Experts of a small language model.
Size: 10 layers, width 96, vocabulary 8192, 11.4M parameters.
Experts: 192 experts in each of 5 layers, 32 GeGLU neurons an expert, 4 picks a token, a shared expert of 64 neurons.
Below are experts of layer 2 (counted from 0) of a mixture-of-experts language model. Rows are named router (the router's row for the expert), gate (a neuron's input weights, with its number), up (a neuron's input weights, with its number) and show model dimensions 0-95. Each number is 200 + 30 x the weight over its row's rms, rounded and kept within 0 to 999.
After each expert's rows: a language model's description of what the expert responds to; "comes after" lists some tokens at least twice as common just before its tokens as in all text. This comes from a sample of Wikipedia text that the model never trained on. Tokens count by the router's weight.

# expert 0
router,174,202,229,181,140,272,244,203,222,248,167,181,229,225,244,152,217,216,156,269,145,224,176,214,191,169,223,228,205,238,180,185,217,251,224,170,200,206,177,210,225,168,257,206,166,213,247,231,218,222,151,207,161,192,230,166,201,181,192,221,142,173,192,220,175,209,180,214,212,197,169,140,202,179,203,185,211,201,224,197,150,208,203,165,203,276,188,201,203,226,181,188,246,186,215,218
gate0,179,166,174,266,204,188,214,202,202,197,204,186,231,145,259,191,194,206,184,226,194,203,175,232,150,229,177,259,170,199,218,175,202,209,234,238,147,198,142,210,201,192,179,232,191,240,190,147,230,208,249,180,176,222,199,203,175,204,168,208,205,195,219,146,176,233,268,201,222,156,147,218,162,228,191,193,190,169,187,214,181,193,245,193,237,228,134,227,213,190,236,204,186,138,194,259
up0,187,204,148,215,178,194,129,189,261,198,128,206,188,216,191,209,208,204,190,209,219,189,202,163,188,193,217,177,264,211,217,209,213,211,192,202,241,220,201,173,148,231,190,226,221,170,229,187,169,168,161,178,164,184,249,195,224,169,206,150,240,153,197,197,227,204,191,132,215,159,214,187,180,157,188,220,189,194,168,188,274,179,185,162,171,191,225,234,164,177,177,150,242,274,200,176
What it handles: Line-break tokens ending a sentence, list item or table row, before headings, new paragraphs or entries, e.g. after "voters."
comes after: "\n", ".", " |", "==", ")", " =="

# expert 11
router,268,167,254,198,246,272,209,182,201,200,190,210,233,210,164,159,177,178,183,149,196,152,194,253,224,184,223,198,270,221,223,233,222,247,153,205,201,206,186,196,157,193,216,160,203,229,180,171,205,208,160,227,202,171,203,233,206,241,214,258,161,157,201,152,213,172,220,202,237,185,219,146,239,172,133,188,185,202,216,195,214,211,251,202,210,197,212,184,206,180,177,202,184,177,154,169
gate0,212,237,176,211,182,227,221,258,257,224,182,169,206,165,214,199,167,177,225,201,173,159,194,238,188,181,199,229,172,214,211,195,233,198,157,148,216,223,180,184,174,192,228,157,200,217,185,167,182,232,206,223,208,196,237,196,212,210,208,214,175,181,170,118,184,123,204,213,176,146,217,111,171,197,134,239,173,216,224,196,157,180,224,189,192,208,239,186,228,197,205,206,221,125,221,168
up0,191,181,168,189,167,291,200,213,225,170,159,208,226,185,217,146,213,118,197,161,179,188,208,242,215,206,185,222,199,214,181,192,222,189,181,176,189,218,181,208,191,211,174,192,224,211,214,251,235,230,231,189,226,194,171,243,202,202,195,209,184,143,173,139,217,139,226,201,170,166,197,104,194,203,130,206,233,204,150,196,171,178,226,164,212,170,233,208,217,218,193,205,235,159,217,201
What it handles: Single uppercase letters inside acronyms, codes and abbreviations, often after a parenthesis, quote or another capital (mRNA, hCG, MVV, KTXH).
comes after: " (", " \"", "\n", "-", " M", " N"

# expert 7
router,176,271,184,188,160,215,228,212,218,191,196,150,285,170,191,194,224,246,237,170,161,187,173,264,190,188,227,185,246,233,211,182,199,210,252,163,155,187,204,200,229,217,161,205,238,222,208,197,198,177,189,210,158,267,205,214,177,236,196,228,195,193,235,221,242,225,136,214,166,202,242,220,179,233,225,190,247,219,253,207,207,156,189,224,236,195,155,219,204,183,175,190,185,194,169,234
gate0,185,232,155,184,163,186,226,162,190,189,192,215,211,214,200,242,165,212,196,158,208,179,189,188,177,198,186,201,197,226,208,167,212,202,192,211,169,200,182,192,214,195,217,300,151,220,175,163,213,212,260,217,159,187,182,231,160,166,191,198,196,174,261,190,159,246,180,153,220,113,217,195,162,176,224,205,221,181,227,164,207,122,208,264,176,183,228,196,215,196,239,200,193,194,187,265
up0,167,198,211,210,233,242,183,201,221,156,222,207,136,184,198,137,202,193,190,188,207,197,231,248,177,227,179,176,187,183,172,190,241,213,249,189,250,221,186,247,201,221,218,128,222,180,206,211,206,193,228,177,259,226,168,192,222,199,224,216,253,207,167,197,223,110,192,251,201,187,183,183,198,201,142,134,237,229,189,233,203,205,218,194,195,237,148,186,202,242,166,166,218,205,192,152
What it handles: Colons after infobox field names, the = opening a title line, and sentence-initial The or In in species and infobox pages.
comes after: "\n", " Species", " Born", " Genus", " name", " Website"

# expert 33
router,251,182,211,203,176,240,192,204,184,250,211,171,220,207,236,251,198,139,213,196,210,245,207,200,241,210,168,190,226,198,175,177,196,225,181,163,180,200,147,181,200,231,175,141,237,182,196,241,232,223,142,123,230,188,175,235,185,213,204,176,167,207,221,115,213,193,211,221,242,204,202,183,224,186,211,204,210,167,156,184,158,246,258,218,203,184,275,226,218,216,206,232,188,169,197,197
gate0,210,221,206,167,188,228,219,274,246,260,165,209,212,244,178,261,177,177,171,209,182,198,259,179,206,171,203,187,244,136,276,188,180,235,209,183,212,215,166,144,214,182,208,179,247,233,204,242,235,191,197,188,231,167,190,228,182,221,210,216,165,205,198,197,193,193,162,205,190,134,178,214,155,213,223,196,221,189,177,178,191,207,199,179,195,160,220,233,189,140,208,252,188,249,182,155
up0,221,186,240,192,197,173,214,153,218,240,199,191,168,211,220,226,254,220,242,204,176,213,220,201,210,248,206,107,216,185,199,194,193,185,213,181,222,209,181,224,199,158,241,196,174,183,181,182,182,188,212,203,177,182,205,201,211,211,244,196,252,295,172,159,218,138,138,214,221,238,170,187,146,225,227,153,170,198,208,203,192,161,232,191,223,190,204,197,179,165,238,241,139,156,166,212
What it handles: Two-letter pieces like lo, mo, po, co, c inside foreign names and words, such as Llopis, Llobregat, moshav, chess Nc6.
comes after: " ", " G", " L", " D", " N", " M"

# expert 18
router,195,176,172,248,223,186,205,237,203,170,208,233,233,239,212,217,219,167,191,204,221,179,223,148,236,217,165,178,184,225,168,206,179,208,187,234,195,217,172,191,199,152,235,170,183,206,228,188,245,189,240,204,242,267,195,226,188,248,243,170,232,187,158,230,148,196,221,206,226,212,144,159,209,212,159,177,196,266,209,201,193,152,189,204,163,142,286,210,183,169,190,213,187,184,239,155
gate0,157,196,169,288,238,215,238,197,229,222,183,179,266,161,232,180,211,227,180,180,198,235,160,157,228,261,153,182,214,193,177,163,158,201,176,211,211,187,196,186,224,161,219,232,204,202,204,189,212,225,180,190,183,263,199,205,210,203,259,168,209,185,202,232,216,189,171,200,188,247,163,219,202,268,173,231,156,176,273,206,183,155,204,193,226,191,236,225,205,159,171,202,182,218,179,160
up0,215,215,183,94,134,200,176,236,184,179,219,231,139,209,177,205,204,166,195,224,213,163,199,224,172,173,234,246,209,226,263,189,218,206,225,218,180,255,207,221,204,208,159,189,208,182,219,234,207,196,212,215,189,159,175,238,181,177,149,201,172,202,215,165,175,196,251,200,189,151,214,159,242,125,230,178,264,174,166,195,212,224,209,196,186,211,174,158,195,245,174,184,215,200,192,211
What it handles: Singular technical or abstract nouns after articles or "of", such as system, station, line, design, method, connection.
comes after: " the", " a", " of", " and", " The", " an"

# expert 15
router,233,262,187,191,179,169,188,199,216,215,175,181,185,212,189,277,206,282,213,189,228,246,208,211,202,253,179,226,173,192,230,161,213,210,168,215,181,273,212,200,187,179,193,212,237,207,168,163,205,202,184,149,175,169,179,189,189,166,163,245,221,179,231,148,207,224,207,238,190,198,193,206,205,187,208,299,188,181,164,206,206,149,195,228,217,187,258,233,177,169,153,238,210,191,210,217
gate0,234,219,203,167,148,212,165,226,220,246,178,171,184,273,209,211,233,195,232,211,188,209,187,192,196,171,146,178,222,173,217,248,189,194,157,205,216,253,216,213,212,190,196,203,221,174,203,163,201,158,191,148,211,223,219,166,175,202,148,288,187,148,168,156,263,185,197,279,230,179,158,194,184,160,175,227,192,219,173,213,211,208,175,193,196,197,246,205,150,176,167,202,196,194,169,217
up0,175,187,212,217,255,199,181,139,199,199,210,205,168,215,210,195,207,193,162,196,214,186,266,187,263,196,208,200,228,224,194,155,168,241,238,198,226,148,204,188,158,193,245,160,144,166,239,189,166,201,205,194,185,259,205,166,219,227,206,155,205,227,203,179,303,160,197,187,196,211,211,247,225,214,254,192,215,205,184,207,208,253,220,169,192,205,235,168,240,184,238,173,216,204,251,217
What it handles: Pieces beginning with consonants, mostly w, tr, th, that start the second part of compounds and names, such as Habichtswald, screenwriter, Restructuring.
comes after: "s", "en", "t", "y", "e", "'"

# expert 56
router,194,209,189,222,184,151,185,191,154,164,228,196,260,219,167,190,209,202,202,177,233,220,174,209,185,175,254,174,157,194,178,215,201,178,194,189,173,222,240,202,198,160,255,210,146,160,182,163,155,237,198,205,188,162,241,226,227,168,209,200,175,191,220,202,240,211,210,189,201,225,193,228,223,183,139,208,154,201,211,226,201,219,206,229,237,268,241,160,239,239,211,99,192,161,227,241
gate0,209,218,258,187,174,167,244,230,196,166,218,189,194,232,219,203,257,165,200,147,228,214,167,233,206,196,185,198,220,136,200,206,220,229,176,253,182,202,208,225,202,209,228,179,164,215,210,188,184,254,164,209,264,210,247,260,199,215,177,246,148,234,239,168,212,160,239,170,174,153,246,142,194,180,187,206,216,171,197,164,203,230,244,244,236,214,209,224,213,235,220,211,186,201,246,206
up0,142,227,182,166,165,197,168,218,207,175,204,184,163,217,182,170,197,245,189,221,205,221,181,216,165,231,178,219,190,197,234,207,204,217,200,225,206,236,217,156,205,198,186,192,199,152,218,213,171,220,195,238,159,120,155,192,173,220,235,169,216,203,221,179,268,121,214,170,197,188,210,228,184,224,209,208,222,227,207,191,152,133,193,154,206,184,201,199,167,115,196,240,166,252,240,242
What it handles: Capitalised prepositions opening a sentence, paragraph or quoted title: In, On, For, After, By, During, as in On 16 May.
comes after: ".", "\n", " \"", "-", " (", ","

# expert 13
router,164,204,181,204,238,261,221,227,252,178,209,199,238,197,230,195,171,210,198,179,226,199,125,196,196,228,253,203,183,252,187,249,201,218,193,208,222,188,190,197,196,230,222,218,226,209,202,157,205,175,175,181,262,216,171,258,202,221,222,183,209,188,201,232,145,226,222,223,168,193,238,243,217,211,165,197,216,227,194,214,240,145,172,211,105,222,205,185,233,256,210,220,167,167,243,158
gate0,249,200,203,206,247,186,146,184,214,220,238,189,236,167,203,175,206,201,193,234,156,183,199,137,211,168,217,174,172,224,158,236,215,219,191,181,172,155,217,237,202,225,253,162,231,209,235,211,181,221,204,238,219,214,231,243,156,168,193,218,208,256,176,212,184,198,166,232,159,173,213,241,137,184,146,224,208,203,209,197,212,175,196,250,218,210,192,210,150,193,280,243,189,184,262,207
up0,245,218,221,199,222,198,160,188,220,207,233,168,185,188,233,174,172,185,199,202,214,189,216,124,230,180,213,114,197,195,163,242,206,215,256,175,190,169,184,196,160,217,225,163,195,218,188,217,182,190,164,248,189,178,200,221,203,197,209,181,186,217,230,220,191,241,196,217,183,122,268,220,131,189,143,233,199,199,188,168,221,146,190,193,195,234,219,209,145,208,224,281,181,209,184,209
What it handles: Country, nationality and compass-direction words in geographic text, such as north of, France, Finnish, town, region.
comes after: " the", ",", " in", " of", " a", ":"

# expert 14
router,293,159,249,175,237,225,209,207,204,208,196,204,239,221,153,202,195,245,183,161,204,166,163,235,198,199,221,221,275,183,196,198,264,234,162,171,184,222,184,171,161,207,204,174,238,185,191,160,189,217,132,215,154,162,201,238,233,193,207,219,163,171,236,202,243,181,199,211,197,189,214,182,220,152,123,225,213,168,207,199,198,223,224,219,223,201,226,179,196,231,194,210,187,173,141,192
gate0,207,207,146,209,239,181,187,197,230,244,213,264,189,193,185,150,225,243,236,191,194,211,222,221,188,148,176,205,179,237,220,190,216,224,179,153,251,191,181,237,228,214,248,219,190,173,170,231,179,204,158,202,200,204,215,201,209,189,231,172,212,217,188,191,201,269,192,184,198,219,196,194,166,229,153,231,238,261,274,200,126,195,174,211,233,186,150,186,237,242,147,214,170,237,181,229
up0,182,211,210,178,175,229,208,202,194,169,200,142,195,179,213,224,161,228,198,201,188,192,185,159,186,208,227,248,220,196,195,182,223,175,244,193,138,195,180,189,141,218,155,150,198,269,243,199,173,175,189,210,248,213,252,170,181,215,197,247,165,165,172,202,200,133,205,221,189,231,219,205,264,222,240,183,191,150,152,160,223,213,227,174,195,230,260,219,185,179,248,161,202,199,197,147
What it handles: Capital letters or capital pieces starting a word at line or sentence start, often names: Souza, Sulochana, Chief, N/A.
comes after: "\n", " (", " \"", "-", "===", "=="

# expert 29
router,230,149,253,229,167,193,191,195,145,169,204,184,229,180,232,235,186,232,175,190,198,184,174,232,196,184,150,198,261,162,193,228,184,211,151,222,241,220,183,198,156,226,189,176,249,180,192,239,177,200,189,231,259,177,185,227,228,133,227,243,202,215,180,209,202,139,189,220,233,176,176,250,145,142,238,186,192,186,207,202,155,213,189,232,248,198,204,136,218,187,215,196,206,188,197,233
gate2,229,221,171,188,211,145,247,174,256,209,203,192,238,173,169,207,182,218,222,197,165,199,200,234,196,183,178,207,211,198,183,173,204,210,181,246,243,210,179,229,178,181,193,215,183,209,205,199,114,157,197,167,227,246,232,228,172,229,202,241,205,229,198,180,158,124,144,219,217,142,156,242,224,170,184,176,154,170,240,216,169,251,186,191,192,180,218,170,194,218,133,196,228,158,200,172
up2,223,159,197,212,200,268,198,220,193,208,189,236,188,174,228,199,239,202,194,229,190,241,202,159,198,220,221,180,160,130,174,240,165,174,218,200,163,187,185,193,229,231,183,250,167,195,169,192,217,238,201,226,186,234,183,177,173,165,167,210,257,186,207,217,259,231,209,168,185,227,254,167,218,246,225,216,262,284,143,187,220,192,209,149,209,209,247,235,202,234,222,212,203,222,176,198
What it handles: Capitalized first piece of a split proper name, often a surname prefix such as Mc, Mac, De, Le, Pa (McNeill, DeLeo, MacLeay).
comes after: " |", ":", ",", "-", " of", "|"

# expert 41
router,185,167,228,217,210,227,185,182,227,233,223,200,228,214,156,189,193,269,214,182,231,164,167,161,178,177,159,234,249,178,232,224,225,210,156,153,180,233,135,200,134,230,199,218,241,222,201,235,169,236,185,189,190,173,221,224,197,220,211,220,154,259,185,213,201,108,153,198,166,219,210,223,214,174,165,179,207,247,203,183,159,197,188,236,193,200,234,176,247,194,215,208,245,211,184,191
gate2,134,178,178,154,165,195,194,216,205,190,178,200,232,175,216,172,237,199,106,226,175,211,193,182,228,209,208,154,211,252,228,147,218,219,246,198,224,171,182,207,211,192,218,208,200,230,202,210,186,217,225,182,178,135,212,180,155,196,180,236,224,188,215,170,220,246,257,237,265,197,176,229,206,255,175,221,187,217,183,194,135,217,240,208,158,185,228,155,225,195,198,202,253,192,173,236
up2,163,137,222,155,218,175,185,180,204,189,203,201,199,168,215,164,222,216,118,244,161,210,202,208,199,245,230,210,226,231,210,185,190,240,259,186,228,205,220,194,218,224,223,213,225,252,234,231,212,218,218,209,185,149,188,184,195,200,165,202,243,199,229,212,238,266,278,210,221,212,171,219,214,207,230,242,156,207,204,208,164,190,201,246,191,167,189,171,277,191,170,203,252,232,173,220
What it handles: Spaced first capital letter of a split name or word, mostly A, I, E, at the start of a name (Agustín, Akagi, Nilsson).
comes after: " |", ":", ",", "-", ".", ";"

# expert 46
router,180,166,259,181,171,178,173,182,265,232,206,213,218,167,247,212,194,283,228,195,222,177,248,157,206,171,219,181,242,212,144,252,220,164,123,155,195,186,196,231,198,249,187,205,208,230,192,247,204,200,181,252,183,174,195,169,244,181,213,216,200,164,200,250,182,157,228,205,197,187,187,245,215,152,205,171,200,211,227,218,209,200,160,183,238,219,180,193,179,208,205,221,181,183,245,165
gate0,180,188,244,216,153,247,228,137,210,253,201,215,153,264,187,211,202,158,193,245,210,239,217,166,234,216,196,168,191,201,215,193,273,263,213,203,166,220,177,145,216,215,231,191,253,196,193,211,213,239,179,204,152,186,198,207,161,182,182,169,175,212,135,205,162,215,187,210,169,162,167,193,162,256,163,206,194,236,179,211,194,195,209,198,212,142,183,176,229,199,218,215,232,188,156,180
up0,209,197,200,208,140,129,246,212,161,204,185,245,207,156,164,218,245,191,193,158,187,173,190,255,158,178,167,137,172,195,192,153,211,157,208,167,197,225,188,224,162,191,176,189,181,147,200,185,234,181,179,195,198,249,177,199,246,267,193,208,223,203,190,179,253,154,214,135,219,189,179,203,202,214,209,216,199,146,250,230,182,154,160,197,202,208,219,216,229,181,181,191,149,216,182,192
What it handles: Newlines ending list items or headings, sentence-final periods, the word at after studied or taught, and some year digits.
comes after: ".", " ", " |", "===", "==", ")"

# expert 31
router,156,161,230,196,178,172,172,185,198,150,231,219,186,213,195,192,178,199,276,158,167,228,227,177,193,155,232,181,180,162,163,207,274,160,260,237,177,193,219,177,193,227,196,188,220,183,245,201,162,198,172,197,201,160,220,218,211,194,202,130,241,180,200,185,184,210,197,215,147,209,216,128,195,185,223,183,222,194,242,220,214,215,228,167,161,252,173,212,210,208,208,210,192,121,237,226
gate0,200,121,215,228,165,204,189,244,221,200,156,221,169,163,186,190,247,184,206,209,224,203,165,224,198,203,205,176,234,199,169,157,230,198,215,215,158,203,190,182,195,160,131,164,209,186,226,268,179,221,218,228,184,202,208,220,175,226,96,203,233,221,202,175,183,153,213,165,173,188,187,229,164,157,171,208,249,188,192,244,196,181,196,190,195,238,213,272,188,242,235,212,197,209,175,236
up0,157,206,243,227,210,190,183,199,199,173,134,238,175,187,179,181,211,235,178,193,189,167,188,242,281,178,264,220,182,207,231,172,173,187,174,196,194,198,200,193,252,144,137,189,204,238,204,174,239,172,158,162,154,238,222,180,227,203,182,193,231,180,259,237,156,187,233,215,181,239,217,223,202,216,262,238,259,175,200,201,195,207,207,164,209,195,138,195,167,187,217,200,192,211,174,195
What it handles: Table pipes after dates and times in sports schedules and results, plus temporal prepositions like at, following, after, due.
comes after: " ", "0", "%", "3", ")", "4"

# expert 38
router,246,221,241,193,186,197,277,271,203,238,223,271,208,197,194,186,206,238,213,190,169,222,214,145,199,182,225,217,235,206,187,223,229,158,222,228,233,228,192,213,216,205,205,135,190,177,209,157,262,205,178,210,232,252,231,167,207,197,172,171,200,192,180,202,206,136,203,178,212,181,219,199,245,179,195,154,173,234,172,178,187,157,177,202,206,250,166,179,125,195,207,234,206,238,210,182
gate0,212,120,226,171,147,203,174,213,246,215,256,157,223,226,180,184,154,202,191,201,179,195,231,181,206,211,216,207,265,214,176,236,166,189,204,177,215,200,226,211,201,189,193,236,233,234,242,180,153,229,210,207,272,157,205,194,152,229,205,272,194,208,138,229,209,235,221,171,221,183,182,206,255,210,204,200,200,184,202,184,179,212,154,158,222,277,175,233,182,195,216,171,178,200,224,195
up0,214,201,218,225,197,210,213,177,150,137,184,227,177,175,160,227,212,166,186,162,257,161,174,191,200,223,158,258,202,238,190,154,234,204,226,245,215,174,199,243,208,281,185,201,187,160,204,175,230,204,208,184,206,265,187,217,262,165,200,162,192,188,264,173,182,148,186,220,215,173,221,193,214,216,195,212,183,216,157,204,220,218,237,224,190,181,246,228,193,191,143,172,186,246,163,222
What it handles: Later digits of four-digit years in careers, elections and seasons, such as 2020, 1999–00, 1958, 2018.
comes after: "9", "0", "8", "1", "2", "7"

# expert 25
router,204,179,162,171,203,195,200,194,202,137,205,164,166,198,235,114,243,246,160,184,215,244,217,199,210,205,149,251,193,219,243,138,201,236,171,229,216,216,212,212,237,240,213,242,205,188,213,192,185,205,199,168,174,210,210,155,176,162,202,182,187,240,214,204,199,198,208,200,221,197,250,102,219,200,201,240,214,200,162,195,148,139,182,224,228,195,186,199,176,213,170,195,207,191,223,266
gate2,196,228,206,184,218,222,204,251,215,183,183,130,160,239,187,227,233,222,235,190,215,291,174,152,208,208,195,176,198,188,189,192,181,177,225,218,205,181,228,204,221,175,238,190,261,242,224,193,175,164,194,174,175,273,193,181,185,210,233,159,148,224,161,216,167,222,208,188,181,167,227,188,153,182,141,187,226,171,226,241,178,199,244,199,189,198,197,214,211,178,245,269,176,148,216,189
up2,174,176,236,220,182,216,224,212,186,221,228,178,221,166,185,200,235,172,227,197,183,167,182,187,159,173,194,252,184,198,187,262,218,193,212,223,186,214,233,200,185,157,193,248,157,207,148,213,239,206,192,259,190,212,138,289,226,183,155,243,195,186,214,193,175,205,176,211,160,209,230,234,174,219,263,196,254,199,197,152,236,209,162,224,186,218,211,181,177,155,182,219,248,270,211,192
What it handles: Second-syllable pieces, mostly er, ti or el, right after a word's first syllable, as in Cons-er-vatory, Res-er-voir, Pres-ti-ge.
comes after: "s", "us", "y", "be", "de", " In"

# expert 17
router,217,206,168,252,220,171,209,198,169,213,231,159,173,186,184,187,215,230,193,195,215,242,218,237,200,225,158,253,198,213,211,237,194,210,159,165,203,244,198,185,209,159,173,254,152,212,185,241,245,145,189,199,160,193,190,145,201,215,181,182,191,182,214,214,224,201,210,211,172,197,228,181,249,235,208,260,198,182,183,151,196,204,163,271,199,188,234,188,199,179,102,151,167,231,246,196
gate0,147,215,178,195,220,172,191,150,172,223,187,197,210,208,191,196,264,234,236,181,243,195,192,179,233,214,201,144,204,181,174,169,242,233,147,146,195,190,197,203,199,168,146,177,209,204,192,204,192,226,193,241,205,215,175,159,184,190,185,175,166,173,216,215,229,254,152,221,166,157,204,129,94,164,225,210,189,186,191,191,215,194,197,201,198,234,221,190,260,158,185,174,169,179,235,216
up0,240,209,259,217,209,192,228,250,225,152,232,248,199,197,219,213,114,204,165,224,236,187,183,206,212,175,175,225,191,216,263,195,238,174,257,226,223,165,236,189,202,186,257,216,188,184,225,204,206,207,198,187,231,214,170,181,214,166,161,184,201,191,192,199,110,223,215,197,261,218,195,216,233,222,154,186,213,213,237,218,210,203,214,151,183,236,195,189,150,239,206,209,213,270,221,211
What it handles: Middle or ending syllable pieces of names and technical words, especially om (lysosomal, Chrysomelidae, Eskom), plus -ical, -el, -um.
comes after: "s", "o", "to", "y", "po", "na"

# expert 2
router,201,228,164,233,224,157,204,186,154,136,178,140,211,213,191,167,207,184,222,174,230,249,180,206,241,212,224,187,163,208,190,204,188,187,182,173,161,215,223,209,223,169,211,164,119,160,197,184,196,232,170,210,152,201,177,250,164,164,208,185,228,160,209,168,221,267,209,192,197,195,170,186,178,242,169,227,184,165,213,153,193,166,189,189,176,218,218,164,237,158,223,119,196,183,238,223
gate0,226,212,179,196,192,192,221,209,175,198,172,221,227,199,210,254,204,169,238,168,206,181,213,182,162,193,204,194,225,223,215,151,154,193,141,131,137,171,202,185,205,183,225,133,144,179,218,183,200,186,166,211,184,229,221,203,153,169,168,179,235,203,251,192,226,224,218,234,169,223,153,164,194,171,174,191,217,244,203,143,217,143,240,171,217,222,220,256,182,267,201,214,230,234,186,191
up0,179,203,227,185,179,169,185,253,205,242,247,187,190,226,153,125,228,257,208,257,232,235,213,235,222,214,264,185,140,194,232,179,222,202,215,211,235,220,199,225,186,163,205,213,198,217,181,157,212,167,201,162,208,222,227,160,247,179,191,310,201,194,232,192,179,232,218,203,208,193,225,208,245,210,205,183,193,250,206,229,212,232,171,176,198,274,189,199,200,206,212,206,177,186,196,184
What it handles: Word-final pieces like -age, -cade(my), -side, -day, -able, plus time words after, until, since, as in aged 31, academy.
comes after: " A", " a", " (", " de", " Me", "A"

# expert 5
router,211,154,196,217,170,255,201,211,202,154,212,260,217,195,199,215,215,179,193,210,219,157,174,200,181,180,210,179,237,134,167,184,174,219,156,196,216,231,145,198,189,162,213,181,211,177,221,248,138,248,199,171,241,199,187,184,181,225,154,172,204,146,184,246,184,155,232,247,235,209,172,227,156,197,204,171,229,181,178,167,208,253,237,260,201,193,263,182,199,212,185,182,189,154,214,168
gate2,220,154,205,218,200,224,254,194,199,244,194,228,247,193,237,212,228,167,182,198,176,243,174,170,182,193,229,152,213,162,209,206,177,227,207,145,202,174,187,193,211,155,216,198,178,192,225,235,165,222,199,190,203,189,141,157,185,180,158,164,156,173,226,234,171,220,208,195,209,124,210,276,187,206,211,242,202,157,225,184,232,197,169,243,201,239,210,198,188,241,126,137,215,209,193,158
up2,195,172,186,170,181,229,196,202,214,192,202,203,274,219,225,220,214,163,184,200,210,252,169,183,143,194,198,211,179,213,265,147,185,166,169,158,182,177,214,191,219,177,246,198,165,203,181,182,136,210,190,196,204,238,150,158,166,250,187,215,121,220,208,250,203,167,180,184,183,178,208,224,207,229,189,233,236,187,256,227,230,176,167,240,171,212,141,207,186,252,184,168,174,220,203,236
What it handles: Opening piece of a longer word, usually a Latin-style prefix such as re-, co-, pro-, pre-, anti-, dis- (re-election, co-ed, biosynthesis).
comes after: "-", " the", ",", " and", " of", " a"

# expert 9
router,204,204,151,202,161,196,204,186,173,132,227,192,249,203,214,161,233,114,229,179,203,182,197,179,205,204,121,171,171,242,212,161,198,187,244,242,169,161,231,212,199,155,184,240,165,197,204,216,199,227,188,210,181,204,192,208,218,181,206,177,183,175,196,168,215,118,200,174,176,149,180,122,197,206,224,163,218,183,181,244,197,210,210,227,215,188,153,220,221,215,134,235,189,203,202,202
gate0,177,205,159,227,171,158,196,182,195,196,218,201,157,211,235,196,185,170,219,170,181,158,208,184,209,165,179,212,204,196,195,83,202,234,231,190,197,164,199,226,256,216,182,159,194,222,211,197,209,213,140,188,237,232,236,228,220,201,151,199,186,201,202,114,185,181,190,174,201,198,172,178,148,265,194,186,230,209,167,241,155,149,226,176,206,194,197,205,233,245,231,242,169,177,218,180
up0,261,212,228,201,187,176,174,184,184,239,176,204,242,211,215,180,219,228,186,173,174,224,244,215,235,189,243,226,201,185,136,249,196,210,184,246,239,252,221,166,146,170,149,214,142,182,201,206,209,136,207,167,240,197,232,230,241,223,217,221,210,186,181,254,183,208,256,182,156,240,198,225,240,218,223,177,199,178,215,175,230,218,186,204,203,251,221,189,191,235,208,204,139,172,230,237
What it handles: Word pieces right after a first letter or syllable, like ent in pentatonic and SportsCenter, ir in Virginia, unk in Punk.
comes after: " P", " S", " p", " C", "P", "s"

# expert 35
router,187,184,214,177,225,204,203,211,181,179,245,170,182,205,216,171,179,239,210,186,198,213,192,210,192,239,223,169,253,219,239,220,184,182,183,229,231,143,185,226,171,161,214,181,203,248,188,208,177,223,255,209,178,271,171,250,192,223,168,154,190,256,146,206,134,240,211,177,149,223,217,201,185,190,163,153,171,213,246,205,214,188,173,159,238,226,261,178,245,158,223,219,162,168,202,200
gate0,237,221,151,197,212,198,183,268,209,189,212,214,183,228,202,170,191,215,257,232,177,243,154,230,173,180,176,175,196,178,189,206,168,216,126,232,190,202,178,198,182,196,231,225,186,219,187,217,193,174,194,210,173,189,203,217,179,223,173,203,257,189,190,134,256,192,152,269,159,232,190,175,230,177,183,200,191,239,245,192,256,268,208,227,186,193,238,209,178,227,169,266,205,187,158,171
up0,203,215,202,201,178,215,201,157,177,188,175,193,229,188,197,259,199,159,158,184,255,174,213,155,210,219,212,149,183,249,169,187,182,179,259,146,209,212,216,190,278,242,148,184,219,179,177,191,244,172,193,181,226,212,223,187,204,205,210,190,180,212,242,251,168,217,220,171,251,137,185,230,174,234,229,181,205,192,184,237,153,177,179,174,183,201,178,205,185,199,270,138,159,211,231,193
What it handles: Capitalized head nouns naming bodies, groups or regions, like Party, League, Team, District, area, frequent in election and sports tables.
comes after: " |", "|", " the", "-", " Football", " Air"

# expert 44
router,183,174,216,191,167,177,175,163,225,185,211,175,210,179,209,161,184,199,178,202,168,227,213,193,206,163,208,162,188,179,220,272,232,181,145,180,156,175,207,234,253,198,168,202,189,204,235,259,237,244,208,213,149,184,185,200,224,189,228,172,233,125,224,231,168,102,228,222,198,206,176,256,230,166,194,173,197,222,216,215,226,201,228,202,189,249,232,141,212,165,218,232,174,205,194,187
gate0,250,186,191,207,153,217,222,207,171,226,254,208,205,206,228,205,219,189,185,200,232,238,196,166,207,123,233,208,176,205,226,212,246,246,246,253,198,171,198,180,174,218,214,113,159,208,194,219,170,206,193,197,171,273,189,196,171,152,188,154,238,216,150,227,171,206,183,220,198,163,238,186,208,202,138,215,178,192,184,202,219,176,223,183,199,237,255,151,161,181,228,194,227,166,183,215
up0,248,205,192,239,134,190,192,171,204,220,232,195,211,190,217,218,241,159,181,180,226,250,202,163,204,146,243,168,155,227,227,198,247,240,201,211,172,162,202,191,179,209,187,138,156,215,183,187,182,220,201,225,157,236,203,194,176,146,181,159,225,208,162,234,180,165,229,220,190,140,253,183,195,241,151,180,186,180,204,211,223,206,194,188,170,218,263,151,181,193,249,178,223,158,163,213
What it handles: Ordinal and stage adjectives, mostly final, first, second, last, new, in sports competition text: Copa Colombia final, NBA Finals, semifinals.
comes after: " the", " |", " ", " a", " his", " ="